From a checkpoint of a small mixture-of-experts model trained on Wikipedia: a softmax router, 682M tokens.
Below are experts of layer 2 (counted from 0) of a mixture-of-experts language model. Rows are named router (the router's row for the expert), gate (a neuron's input weights, with its number), up (a neuron's input weights, with its number), down (a neuron's output weights, with its number) and show model dimensions 0-127. Each number is 128 + 24 x the weight over its row's rms, rounded and kept within 0 to 255. Numbers have three digits each.
Before each expert's rows: "gets" lists some tokens that make up at least twice as much of what it gets as of all text. This comes from a sample of Wikipedia text that the model never trained on. Tokens count by the router's weight.

# expert 1
gets: " the", " and", ",", ".", " a", " The"
router:111159120106092171162109108117133143115114106116088147125147129125137106161124133121108109109143113181097135165130119135143114165135146127135092117109123142127151163120161097110142073156082154163094135128118129158085109144103115113151083108120098105151167102169107138108078139163140116090131138152136131128189134143096139132125121172103140128115093155139148083148086126106155124128139
gate0:155135121168108173141133122136085117141131161136086164163117171113149130142123099152116137176148090106111110146130108161115116103168144125128101139140104121104152099133105086143154092128131116159093127161100159107126126092133122114108146130136096114098162151155148144118123138119087109135131169114108109131157121158126143113119137165109096141165074098178179151096082105137141131141123
up0:106153115168118138185134161158138097083115122122114164129119110159131111147097119137137122118149125088108124144150113104124128109155157136158108133086119092156204153132138112119178121137135171125120128178084154109152129130113116138113151107121134110097153179134109132069131085121112108153146126121118114092157175159109116122128125124135134165139083111126139148145091098155119099131119
down0:143116141084139104119139101136146135151134121087164099101125124123097123099131110101141138109105155150136145118087145165146131139068121110125146132149149101134111162128137153113089140116118109120163096089143081154083141165124156158158120137127146132166134132126119102169130125099182117106120123152144132145104078113101129169131118110157122115102205142090088085126153129108110121107125
gate1:111121157147107133159153155129159190117169149095161146127139133130100124096149118127130070191120109169106186130110118158134112132110136125124110114129139110134165101105162169113106070165128122150138144135154095113093138134099128109121135134117126108119160149103104125122126151135143125132173081120092163118183122117138105115127161116091135124127154121165154108167134103129139149119152
up1:148138105137127100053124171152102118092121145103092152119145143072174138134113120116139140129074147128178123128125126149130147130107112177164131155108113133103084143124096128142124185136123099122133101142148150118129170143115142109115159137104104135134154135133160130111133084127108156133114140104136130129127157113133115080132124097144134075171149108114121128143062140093131135129091
down1:092121189140173145156141096132144138103107150152162099118105127153120106117156121136151057161141095163108098142118097114129130114172125097114142130144170144170170114130165152134073114125134142164163127088134129148141123107116113159138128146165145139107139114118088131127131137121100139129131123127076161102121102121117150125117084121111193157113139144121142138108122133170166130118125

# expert 4
gets: " |", "|", ":", ";", "8", "3"
router:150122144154138115154119177106066128138133087150124125143109128186138151129128088158104150121090099128155131150144103095117151114113158154117143132114138117117088104148102109095146181100175083120095114110147104145099109141144107187115136148125115159136123092153127112137124145172098141104151124118138140133120100153130138157136099145131140150141116107156106129109115171120138078122072
gate6:124144083110143109129132088119144111102099117097129142113133129132126132097143103134139134130125121083145139143180168087118092179100164134108133118095149140133093163095147168136091154149103128123160134149123160118129125129155132159134162118137147105134171167114081197110134127100085179142121115114119136163156154165107135096166121145143142147133124111151107094152133140101091107130134
up6:142111122137124160117149151136137137137134146136137085136135092139133105154120104118130150096133149135151120131081127105152113096136137135139119113133109094164153114159078151139135138079121144114164125168128142179120154175116158144106079075166123130159114101170138116109145166126180059135096116119110106094130102149130154131092143120144134125151178139132138181120157117139131143165134
down6:118148140111122144122106107172087121089106085115119141113138143126111154133146145132148136137144130127173165144156143093115083143109157156100116123124110135159090169130086131129117155123112164107148130128129135108133126141164105141171189100113133080112172150141125167077137147119068166139125123116136143144122144152099111121130127162154138107109125096174141121168187135145123093121120
gate7:133149172100152129083104086132149169154147143095106117146123111110105152106142188119139143168127106118123110123131124151102156131147151138116165124146170142126127124154087135127121128123137140124171109154120123122146122135075130120130091125151119107151149105160076164119147114085167103123154129134148179111132094147080129106098114078110127138171150102164101097161121152161145137132144
up7:132134073111135135159121101162096148140128122128092187080082153141132135116127152157049147125115124134151103131101087068123116168130158125106144129138155126139125141160116131106103163122141140147131133115122179179120106108100152145148141103131126148148131112113074124149141098174150143122094127130094111137172135109104138124170161157126157121128129124136093123126101118100134130133131
down7:136106105098166135158113117151137145143154085134161154079103118128134134119147136129098100159140125159150102110127103077082119142137136132127145100146095124154114112144125129097095157112160130140095128102133169164115108139123160147147141098131165108108110114097126088115129086161110175113092132125081088135202134127106117129176123157156151098131123109132133158120092119103129118108156

# expert 11
gets: "-", " in", " of", "ed", " on", " is"
router:162112107107169148155066158158127122137133140131113169133122103116150086095151147113144135108107149152142133092114111149125103093135113151188125137143124067155162106124144123154139153175143148116121141178124152101124119141157134128077121106114082110082168131099147132144139127167115117086132130139138115098117114160144092109146135106126123148108139145128134096120115156145196124141139
gate6:114097123132106090138166151118118132143167120135126096109132131125120180137133146090135152116156145132149145143092131141167104115095172155119129105120134133104146126087130085109176091124109074132110130125085107086087147141107153094140134131169146145142160160102115108145079100128126110171180159133143100130130141150146124100118173104138108106136092120104119098145141108117154131175137
up6:131110158135057150127137161131140098169141137137093133144170146171127151126137153130136160099096120123084118128110158118099087079115111103127133135157154159139128081089109112127112110091102146138148132088128134138105138130114165122142167164142143154110148136081144138125145114098123142121146132143148072127147146157129123124149186160079108128125179113098164129133107125128144105143120
down6:121123145113152142138121140145117163142122122141077143130121123151152073136141121167105115165110108119108102141186128141099117113182081071121172127140151145154117116168154156118114130118167175163189121089163137157108138112133127128127131122130113077118126121130130183100137159141109120115115103108084121159124180141132130122098107145108132141131168142142154142126115130144100134108096
gate7:141121129152118147144147132093144113142107142168136114141114130066083117146178102124123150127171133108155129140101121155144123143093168159183150110140149129148143157118104159149152107179130148130055118117126132155070139150150146134156122130123145142146097144140110190108131123122153087120072121155149138160136098142125137123139159125111149108159140135148163127153111150124091140115118
up7:145126140130108131145120106109141089148116092098102142179145089114122113121123130145109147099111078093173131148158156104061161146127124157160144114113149148123105148169131131153132127171139155153143088106165136140175127132096162153134128094165165077137130162117114101121142123113098139118163100135151164134115111109154134168149119141154096145124109127134076160160121127108128124128140
down7:138137120125145124096117096148131142124131162119144141064121147142145158098148145111157108128118194135124133112147131114103105104123165168103146117140116128120151158075093105115117148060170119125129141111133084129090140173154116128119121136095086121108161105098137139130101126119153122145104133094095099137133143163061167114135095127153150120121164137122135136103152115164151136104157

# expert 9
gets: " ", "or", "es", "il", "ed", "us"
router:151087181103118117093129076104126147092145123112171144121072114098153104106129147123171127124121112163138145144116144144098089148168093147101153172128158156114122167127137140124106123148075128113159104157144131100162162158101137135139135173118133125133141116145133120159115129120145075141098138114102102118159103093135184166131142122162165113114139107142115142116151105134141117125135
gate0:105112145126131127165122100155065112115096099135117108156090087159117146104127134106144125170115136120131118101127127134147110119140135110127103170195109087182119092116075101082148119107120104137107116123155123118122114134129104110141131164129077098153098154140182114113133130132139083108143100101132163085127131142122112125136107142115167145122125149146115107070146134130146134172120
up0:123133096138142158128156104137153133122134113126176136131117095104136175131094139144109121169151097092125124154134117155132098114111115143163088143171133163135172124143168145161102104161132157134146172124098133152102196071155120156100076102134139106155138123139116124127136082115135128131121170148131148121143130140128136143166173104105134067139119139139141108116150155113103140098129
down0:085176118101132096151109158142113116105091111128118086158129180095106128118154154147107115121138175197141167147133120109115132127137100128161133154137101087142127127106097109117122126114172104118141083158168105104122114119123134158157132166118111130128079144143154119142152131136112106158114163142145149125152117095149109112080139148156130133121143123119140174128094121142151084118082
gate1:115147146098087136128138067127095118124103144120130115133173091105119117117109091137109119158163147123127155097133102145101146208122084126149101154130095125171131160127121154139099125129157125133098084128113133113114080103115078125122124122165097130081151113143122112110151108126143156167120108108121181143096123122134089128133173104133135151120127154127083149099146143131151129142101
up1:075103066090127130158115066162153102142120112155146141156151134139152150145142102156129126123095156121170135135075135154117126150123152139123100180125132149117099178114081125145122151109138108134113095100129147120142129154145115149112087133132151129112122108128140140091165167141106147152105135112140137115123111162131142132143122123181144168104115108141116114116102117193120089135090
down1:074107151110131164096153126131104130102100166106107114144123121131145109133118085165130138101115131139123135066159154154123135175119091125149082131100138142127119125128140123146093083127138138124100142146171133100077128156084099100159138125139122160159122126128101156109111153165150163137112144169151100148124148107194134141102128096129134111114096096116144149166120141107151131165132

# expert 8
gets: "t", "i", "p", "it", "ist", "et"
router:150129114104126130116107157154132117123080131124127116106135144097112166176098147131125154106184133076131096158125121158166102083127096138115096107096131129107117113119138133133118111119078129108123112140076166139115110134111151131121101095122159114138165125114152119106136112076084131101111171146134155127106146170144074141081092096127089130147146131109121095167147117121122154113147
gate0:089129142099146135164123139088134153144169138180112186119091105117108160157167146104115142163162143119097121144156153106092152102123127152160150148144146136161138150133119122133187116152123107121105103148106113108130056145105119149109110114146077119134119106082155106115106144110134115122128145098159137144124136108129121143095157108124154138117106083101116121136135137075113138088127
up0:097080125116126087117144129149091122114129098104137163117164105079145142076131077096115103097103112110088169170146132085113148127137110139132147167085132116111153156108101126133091147161125162115091132142123151134118090091137110120153144098122111146122129124130127126097107123112157136125120089149143163088151117113156123096111126129161091153141132116129176113113150135099101075135114
down0:158116153135130121104120135116198107158119070138126111143117104147124162149154162099134113172152104142113168114127141148142135110119145140126085089132143120128091147159056127176143142086137147165138116147146142099101143112131096120116129149139103140097135116136094108172092151138093112101119122144120133163121097131138101156128132122117150135093166136133123148093107155184110143152100
gate1:110167081114125129105100084139128127118118171126145151107134108119072131140118102089137105110165114151131122126173143127134153133129117113152107127082099127140140161127149090153118108132146144126111138163130124194146119152109104132082113134142150128099163143135153158150115089147108169060109182113151112087123093101171112159124118145136138122117148138142171145115166111134136141123105
up1:138133136155164136102143165133141143130123152157149172084154099131094116143139177118124171142123132149128118129111158143125119086135147101089154159166129108109152117118116140120130138173072145142125147120119098099129126121146101190186108100148111115106112127118146105110127132096184146144101115140118110110139115097088093140137162142100149119112137110153090139115072073124122119148112
down1:127116154099173122099149152153144138081118093168128140124144113137096136126116159186133121131124116103103110137130138129125122136118134121101148146117121159086118127106134089121112128157080192140107147075118101151106078148139121132157163133148164151114132132178130145117126113124118137131149077113120153102115169127159106107119110143146115191174136160101125114169171104133124134148109

# expert 0
gets: " M", "ay", "om", "an", "en", "ent"
router:128143110151111091148074082188126110137168141101130139108161080113134098074132077126120115151118110147109094122134131119162159113073124126139132119101107137139182134139088140104161102132172101140159125123098136144184142131142163109103141140174141099131130129125130149125168146112140112133130131112135138101148145123134122122132138115136130154072118157138079137114115104126111147140177
gate0:148149140155151133127161112096128144131104136139140171123150084092138110139171110125100131140130149120091131096185122124149054150131095115152128138126079117118167127113139107105163138133144097143144113125117146128155121108130070162177120104143109076162149143154119127143119082106124102130124125126111073133123148141166133142112103114147116119154106151098109143168155128119140133162080
up0:112089074141111127132090158104112120105123126153163106159126100111151122124136134141117104108131082100088132157121153129125142133150185116105178111109091121144135129102161113156172090105107115135091136127146129091085143155126136127113162140159138128121103124125147104126112142098134142109117096100161140154131171118159129172114106121137088075136145121112131082103173135116104092161157
down0:159115084152139110126135121082116095080100135126115131091096115135148087146143143110142136154090148137090140139161149110148111128105096141121187151135123147081100129116150124109114081149168162137155101106149138131102100103171145113142142161138172118146096131124138131119118125108149109133103150139141092112086131161136129138151186117139127158105148135098103098093102169144155145145098
gate1:109110153104142109141131093165129141170124141064089169157084117126124162112133128112109152148104095130107119142111166148146145063124091154143119125160162161114112135120134136101145178156102130128149091142111120122149078143136106159139124159171107174152182164106127143165122135136135111133147118099142108148138128124072161139155120113119089125126107107153136103125132118114133157130128
up1:116163112124101129142125177144129141132093152133165144153126105177131102151096115113126079134113110068132156126132117095193122132157151080130152107105139097108114121124163127136135105127153144126121143096146119108139177115117112144097102124143168121096164157144136168088119155144117107148175129150146184145116107166148083118132103149101148137155133137100129097147102161126138138127115
down1:139166168106124132174127118133106142146184092092098147142102149158108120112145125142127149139118092094097158175138124155120147128109084114102108116136130125117094137147176103133138170170084109109149091158112097148088110148146138112166124141136098141137148135092133140131115114132161102111177084152120116150113149116120109142187118102149115125101087126121133108153089097114128139140138

# expert 10
gets: "y", "s", ")", "es", "ia", "o"
router:122133108133149128111160090130127121105124121142118062159135141148101105093132156140090146174124144104156153139126115120105129137158140151111122154122173158099128123114125136114122100106128113127099152087191143181079101100127145116125142105092103176115065093147078123116097142101118112165133130166129099133140111095127103119145136165121157140156130154091130110111108136117122107115100
gate0:112128149125142175096127110107128095065101119118147140145128148143124169094108137115096116076139152130139145129091097092111116123131148123112158140093123104104144125137105125124130150128119134164148102131110154186133079154106119139099128155124122109146139091138130106159128126120119125150096193136123089146132142104130108081182166126126108139122152094095160125183090114099161114118107
up0:072137158124163129099121111103132091085152100137173154141113137114103128094139138154084090077147149141144116140140109114145123091140143180111143125117123125120129139120115118116126127117151147158129113131124116213119095143122127141094094155108193130137099073164112122117133123133110104114129187115112119129145109080133134122149159131129141106132139140081166129151104158110133121125148
down0:148142111088126126179117187108095178164136126115116114135160122112128086164123136140166141149125120123153134109135146157123152176125116157172141107128132134151132113116145143126138112147125148088102105145154138084102172106182149123138152076125146155161117151124136142110169159106156118088096089127113123096129096172115149159123118113088133129102111121162117133149135144168127148154147
gate1:141158138130117110149151118094169129167096123094093084143106147127119163136097171161123130179121122136155121105173132088129082112104154135137167108100152126104124150097117154116115067117130148153109109144130127071148082159127130104138165142114105106147144132098115112130145103116136094132096097099108128141088146157141071115154164128140130117122162120119119110102118109114108119152102
up1:112112122090142117107140165111096148134202121184124163129118114106179116127153111103106123121122136135133125149059102156154155155162113114145112139142082081097143127150124140139118153158167120135133127144119150172150171110141116183131131106145142131128155129099144117133146125155116176124137102086150161110136091116147130131097140150105111165161094105128146158135137148147157112122125
down1:128155150129065115172154090111122138171104130107129121128093134108130168151127159188164133171108159133104115139129131101095111128106164118162144119129150147138091159112132121112110132122112148151101136156130147076120104163109153126100115176107105151125117129082110112143098136103170104149132108129122122113111155187151101107154161135105134088087154126143116111112106132126101108148115